python train.py --n_layer=9 --d_model=448 --n_experts=128 --experts_per_token=8 --d_expert=32 --d_shared_expert=256 --activation="gelu" --moe_layers=[0, 1, 2, 3, 4, 5, 6, 7, 8] --router_score="softmax" --normalize_top_k=true --routed_scale=2.83 --balance_loss=0.00681 --balance_bias=false --shared_expert_gate=true --init_std_router=0.00824 --lr_router=0.000419 --vocab_size=47542 --norm="layernorm" --norm_eps=1e-06 --tie_embeddings=true --optimizer="soap_variant" --lr=0.002 --beta1=0.95 --beta2=0.99 --batch_tokens=[32768, 65536] --seq_len=1024 --train_tokens=367600000 --steps=7641 --dataset="wikipedia_en"
Below are experts of layer 2 (counted from 0) of a mixture-of-experts language model. Rows are named router (the router's row for the expert), up (a neuron's input weights, with its number), down (a neuron's output weights, with its number) and show model dimensions 0-111. Each number is 128 + 32 x the weight over its row's rms, rounded and kept within 0 to 255.
After each expert's rows: "gets" lists some tokens that make up at least twice as much of what it gets as of all text; "raises" lists some tokens whose logits its average output raises strongly, later layers aside. This comes from a sample of Wikipedia text that the model never trained on. Tokens count by the router's weight.

# expert 118
router [ 92 163 129 173 136 105 109 148 153 106 119 104 103 185 107 107 140 145 167 169 124  71 135 147 119 106  62  86 191 118  66 173 161 189 166 116  77 160 136 146 140 125 100  78  93 158 119  68 130 144 125 101 160 164 146  88 126 144 124 164 132 147 124 174 152 135  97 165 138 179  84 147 156 118  93  82  94 108  98 175 146 149 146  96 110  75 151 168 136 167 161 105 155 103 146 138 162 110 170 167 133 157 143 213 129 108 138  99 101 119 134 183]
up0 [ 73 116 193 140 102 137 101 146  81 116 132 158 174 154 135  75 118 114 140 100 146 126 116  97 176 142 180 187 155 117  74 124 156 151 167 142 108 113 120  96 129 151 143 114 145 162 153 127 131 123 126  68 142 116  84  85 177 116 223  84 144 146 102  96 128 149 151 111 200 161 101 167 112  79  67  58 138 131 191 169  95 142 119  75 134 122  99 118 163 169 163 133 139 131 106 189 186 101 166 110  42 178 102  97 104  85  89 117 145 138 153 167]
down0 [142 127  72  84 186 126 105  94 125 161 139 160 136 133  83 148  97 116 170 165 107 163  90 141 103  70  69 101 145  99  63 110 139  98 161 129 109  84 123 101 104 106 166  82 188 143  90 178 106 141 116 129 159  97  95 123 151  82 103 163 163 115 115 107 108 167 100 131  89 120 123 108 123 138  63 167 139 138 155 129 143 146 147 141 141 166 161 105 134  95  82 135  94 131 142 173 114 131 120  84 121 132 150  74 183 120  82 114 121  99 159 129]
gets: "in", "an", "u", "a", "i", "il"
raises: "enth", "ophyll", " Nav", "ained"

# expert 79
router [114  97 153 116 139 107 144 112 115 125  91 151 145 144 158 149 116 131 134  96 139  97 140 147 133 169 149 140 144 103 116 169 147  89 153  97  84 147 138 100 126  87 105  96 104 165  85 136 164 135 101 156 118 186 138 148  88  74  91 166 103 152 178 101 191 137  87  80 137 159  90  98 109 133 105 102  83 186 115  26 174 141 110  98  62  70  87 140 155 173 116 186 148  77 156 129 108 202 119 118 144 194 115 108 184 105 168 159 132 121 162 123]
up0 [153 135 154 112 123 134 181 182 191 143 117 116 106 135 123 129  93 111 168 129 120 142 137 177 155  92 133  99 120 167  77 169 169  53 136 158 131 100 146 142 143 114  84 167  71 153 151 144 127  73  97 126  88 158  51 103 168 139 132 152 116 103  73 135 167 164 121  70 112 113 131 143 110 149  92 107 143 160 130  83 157 123 106 166 140 154 129 106 164  98 120 105 161  79  85  91 119 120 182 136 150 170 152 189 152 113 129 127  91 112 121 164]
down0 [134 133  98 157  74 178 122 152 158 137 136 174 134  90 149 165 149  78 137  66 162 147 108 173 136 141 135  73 146 157 179 148 101  97  95  92 142 127 197 124 161 130 123 137 117 114  99 114 180 120  96 176 143 144 119 255  79 187 145 104 118 115 125 111  85 115 116 107 143 129 165 158 114  79 120 175 170 136 132 110 167  79 164 183 173  72  89 119 154 156 134 159  91 174 110  99 128 146 138  98 149 187 181 103 106 139 159 137 131 136 113 169]
gets: "k", "g", "b", "m", "z", "t"
raises: "alls", "án", "borough", "ate."

# expert 104
router [142  98 119 118 153 163 168 174 140 109 156 161 123 116 164 137 132 139 102 158  90 125 117 129 109  71 113 126 134  70 125 149 179 137  85 224 110 127 134  98 105  73  81 137 122 161  98 175 159 107 130 155 137 155 182 116 144 160 106  88 170 156  89  98 186 125 176 112 132 177 116 141 109 106  67 134 144 172 101 102  80 108  76 183 121  97 135 161 141 147 107 139 109 160 141 151 124 192 181 123 108 182 127 182 138 100  64  84 118 132 137 143]
up0 [118  59 145  98 167 132 154  75 144 131 103 182  84 125 132 137 121  67 102 112  85 106 129 116 101 103 154 165 214  84  91  90 131 117  61 188 177 110  99 151 112 148 120 126  94 145 133 128 114 128 149  97  70 122 139 132 178 151 111 147 110 102  59 109 164 138 133 100 169 155 106 144 144 127 172 102 108 144 145 106  77  56 184 139 147 143 125 154 134 138 161 127 124 151 156 101 150 153 137 118 107 142 129 130 176 169 137 107  71  70 209  93]
down0 [114 162 120 172 134 132  77 184  94 158  74 151 110 134 164 157  90 165 100  98 172 147 196  92 140  99 133 143 104 170 157 101 121 111  92 101  95  91 146 168 172 128 192 107 130 116 187 149 108 164 124 112 116 151 130 137  99 114 124 171 162 175 138 143  48 123 184 131 204 116 106 127 102 114 146 102 151 134  89 138 112 143 128 147 179 129  95 119  83 146 137 170 128 108 109 135 128  88  99 154 110 144  84  86 189  97 186 143 119 130 142 148]
gets: "y", "ist", "ey", "ie", "2", "ism"
raises: "ð", "ched", "oton"

# expert 89
router [ 97 140 134 131 168 140 154 104 139  80 165 113  61  99 158 100 153  96 107  84 227 149 133  83  98  90 117 122 120 105 166  80 177 148  83 136 125 148 180 112  88  85 166 120 139 148 129 101 142 124 163 191 105 155 127 113  40 107 165 138 117  42 101  94 104  95 117 115 111 149 134 109  91 142 188 151 114 138 212 111 125 156 139 138 145 214  99 163 134  74 152 129  76 163 122  99 145 171 192 130 113  79 149 196 160 168 165 147 109 130 113 135]
up0 [124 110 154 150  81 132 119 140  88  72 158 166  86 165 164 130  89 108 181 161 139  97  90 164  83 134 155 160 143 105  95 207 120 124 142 121 202 148 124 139 176 154  98 123  92 126 128 145  93 165  90  90 126 170  70 104 114 156 123  98 109 109 151 119 113  98 152 129  83  95  90 141 127  83 144 179 111  94  99 109 114 120 110 157 133 148 144 148 123 171 143 127 107  94 191 128 160  91 133 103 134 110  84 152 124 123 115 126 176  86 156  82]
down0 [152 108  75 175 123 120 151 131 160 150 154  83 155 130  98 191 135 109 135  82 182 132 127 119 129 101 157 127 139 125  79 140 113 114 121 133 100 119 128  61 136  98 174 147 144 111 119  97 173 101  92 174 109 128 171 130 176 106 133 209 112 107 166 144 117 145 119 198 152 135  92 122  87  85 136 111 117 159 162 131 162 158 151 122 113 137 112 222 158 105 147  89 144 112  52 187 149 145 109 143 183 123 145  46 138  86 165 118 125 109 113 127]
gets: "2", "1", "3", "0", "4", "5"
raises: " in)", " years of", "K.", " ft)", "% of", " million"

# expert 85
router [117 160  94 115 122 154 165  96  84 104 169 129 164 138 127  61 161 173 155 109 138 123  83 141 149 161 114 118 157 141 136 195 110 164  91  91  78 128 131  39 113  89 168 168 135 120 107 122 116 150 149 142 138 128 153  93 169 134  72 128 101 112 103 151  88  57 133 139 126 120 141 168 113 117 128 171 113  87 129 169 134 106 130 164 117  78 140 166 109 129 153  75 182 135 169 181  96 161 137  66 142 160 149 140 162 155 166 130 179 165 121 138]
up0 [100 146 149 118 186 128 143 137 126 103 169 104  52 165 110 147  86 101 173 119  56 130 120 112 144  86 132  85 118 158 140 139 138  71  81 196 123  62  79 155 132 147 136 108 111 104 155 170 116 172 110 144 133 134 133 145 110 119  99 176 104  90 164 147 197 115 102 126 118 147 149 117 151 118 114 130 167 172 132  77  94  85 168 146 112  93 135 147 117 132  92 172 160  97  79 125 159 190 128 143 112 108 104  80 149  87 122 199 114 148 130 121]
down0 [126 164 110 130 118 108 127  91  57 135 118  97 182 137 103 162 195 124 132 131 128 116 154 101 145 123  39 164 158 104  59 131  97  66  89 129  88 120 156 128 141  95 124 126 136 168 124 148 160 136 147 187 116  89 188 134  85 102 137 115 137 196 144 124 148 171 149  94  78 144 162 171 111  87 104 166  93 128 154 117 140 107 161 121 140 116 130 106 132 143 122 104 163 170 154  78  85 146 130 130 116  79  92  92 162 110  88 101 109  85 113 122]
gets: ".", "\n", "| ", ")", " | ", ", "
raises: "All", "- S", "- St", "The following", "- C", "\n"

# expert 55
router [148 132 151 150 142 185 140 117  36 163 128 127 114 178 120 109 150 149 140  80 175 125  94 126  95 167 149 123 110 128  72 193 166 121 111 193 110 122  69 131 175 144  93 122 146 116 112 113 159 121 135 150  85 106 149 132 171 157 152 125 147 134 112  98  92 136 147 147  44 164 104 167  97 123 140 147 145 163 121 116 139 150  98 149 129 132  53 181 117 125 176 158 101 118 145 129  93 121  93  94  82 191 139 128 169  87 176 150  92  77  66 150]
up0 [ 88  95 100 116 169 114 115 184 139 142 145  97 133 194 110  69 142  66 169 122  96 117 160 132  82 149 151 150 222 105 132  86 168 118 121 156 109 156 154 113 118 101 107  90 179  86 166 139 149  98 139 212 143 115  70 150  69 118 140 125 127 144 146 134 128 148 135  94 134 125 128 127 115 143 132  69 148 162 121  79 125 159 146  67  83  78  65 179 127 152 155 136 121 110 135 132 116 138 132 183 111 132 141 154 114 131 119  81 140 178 188 182]
down0 [129 128 162 110 141 123 142 126  73 142 139 101 124 126  96 143 121 156  53 166 134 117 191  93 112 142 160 179 115  97 166  42 142  97 144 146  52 101 118 151 120 132  76 139  68 110  75  80 125 115 156 101 111  23 147 126 136 170 143 134 130 114  78 136 129 111  76 137 100  97 101 143 122 155 183 115 147 187  98  97 160  88  82 148 137 111 111  99 179  93 144 114 144 124  69 195  92 115 117 198 168 109 156 120 126 220 144 158 127 147 180 162]
gets: "f", "-", " and", "j", "z", "w"
raises: "rew", "agg", "ised", "ined"

# expert 16
router [144 143  88 134 131 119 147 113 180 124 122 130 126 134 192 162  38 106 159 151 157 207 112  89 110 148 157 129 146 124 175 125  61  90 133 106 136 127 120 123 138 147 181 152 157 131 124  72 141 156 143 132  93 128 108 121 118 132  59 152 160 139 119 120 151  91 127 116  69 117 135  88 123 114 118 127 168 116 119 181 152 167 158  74 110 120 149  79  97 109 137 174 125  99  61 192  83 138 114  83  84 116 123 121 102 152  84  97 147 153 137 183]
up0 [ 88  63 128 126 161 102  90 140 139 146 163 117 160 132 120  53 103 108 182 133 165 102 128 203 158  73 186  64 111 163 109  90  91 142 113  58 165 120 122 101 143 119 164  85  71 163 196 153 105 114 182  81 118  76  89  54  78 105 164  69  89 136 111 178 151 197  99 128 125 171 143 170 166 120 171 107 118 169  99 164 126 171 159 165  93 107 138 112 105 144 158 132 122 193 119  78 182 129 119 132 157  93 159 116 147 141 181  58 117 149 165 126]
down0 [ 69 161 102  96  96  61 160 117 122 109  89 133 102 139 162 104 139  69 123 100  87 120 121 125 164 126  69 100  97 180 149  58  80 148 108 126 109 165 181 158 103 141 147  69 127  74 228 171 108  81 157 131 125 149 125  76 132  99 123  97 113  61 112 162  83 132 115 134 144 149 144 148 133  88  89 153 144  94 116 159 120 107 101 146 105 148 105 156 111 129 133 145  89  97 148 122 198 149 128 109 118 172 139 156  85 121 169 116 108 119 184 106]
gets: "=", "The", "S", "B", "T", "P"
raises: "ym", "anth", "ult", "urd"

# expert 28
router [150  98 145  95 149 152 132 132 151 135 131 168 138 109 133 127  76  91  99  80 162 154 147 105 122 141 135 121 154 104 153 158 134  78 146  83 117 146 122 179 121 119 148 134 183 128 149  92 124 187 164  96 168 136 119 153 122 105 111 136 164 135 100 149 123 189 155 163  87  75  92 103 155 125  87 117 180 143 112 126  81 165 138 111  90  86 169  97 128 117 133 178 112 112 120 172 152 106 113 139 112 136 101 133 142 179  72 141  61 149 189 102]
up0 [158 123  90 125 181 138 109 119 138 121 123  90 147 143  96 199 120 109 156 164 134  99 131 157  97 138 130 114  83 105 148 109 125 100 203  82 132 158 157 136 129 123 118 168  93 148  90  91  58 168 132 131 128 129  96 113 133  92  92  50 109  99  87 121 172 143 127 143 166 109  99 109 146 142 156  79 116 110 148 113 141 153 104 135  78  88 172 108 124 125 146 121  93 158 117  73 167 101 131 126 187  95  77 149 153 130  96  77 147 138  72 126]
down0 [175 160 131 154 176  79  99  83 157 102 123  87 136 183  64 110 160 164 147 131  86 103 108 117 151 174 137 126 111 120  95 120 120 172 103 190  84  69 113 224 121 173 100 108 102 112 148 100 135 125 148 141  78 152 155 107 139  91 128  97 128  86 103 140  90 161 147  91 132 160 170 151  65 131 119 135 154 141 141  87 143 176 138  75 159 146 213 157 138 115 159 151 200 117 151 173 104 196 122 140 103  83 159 164 115 104  99 185 147 158 233 104]
gets: "\n\n", "==", "===", "\n", " ==", "===="
raises: "\n\n", "The", "==="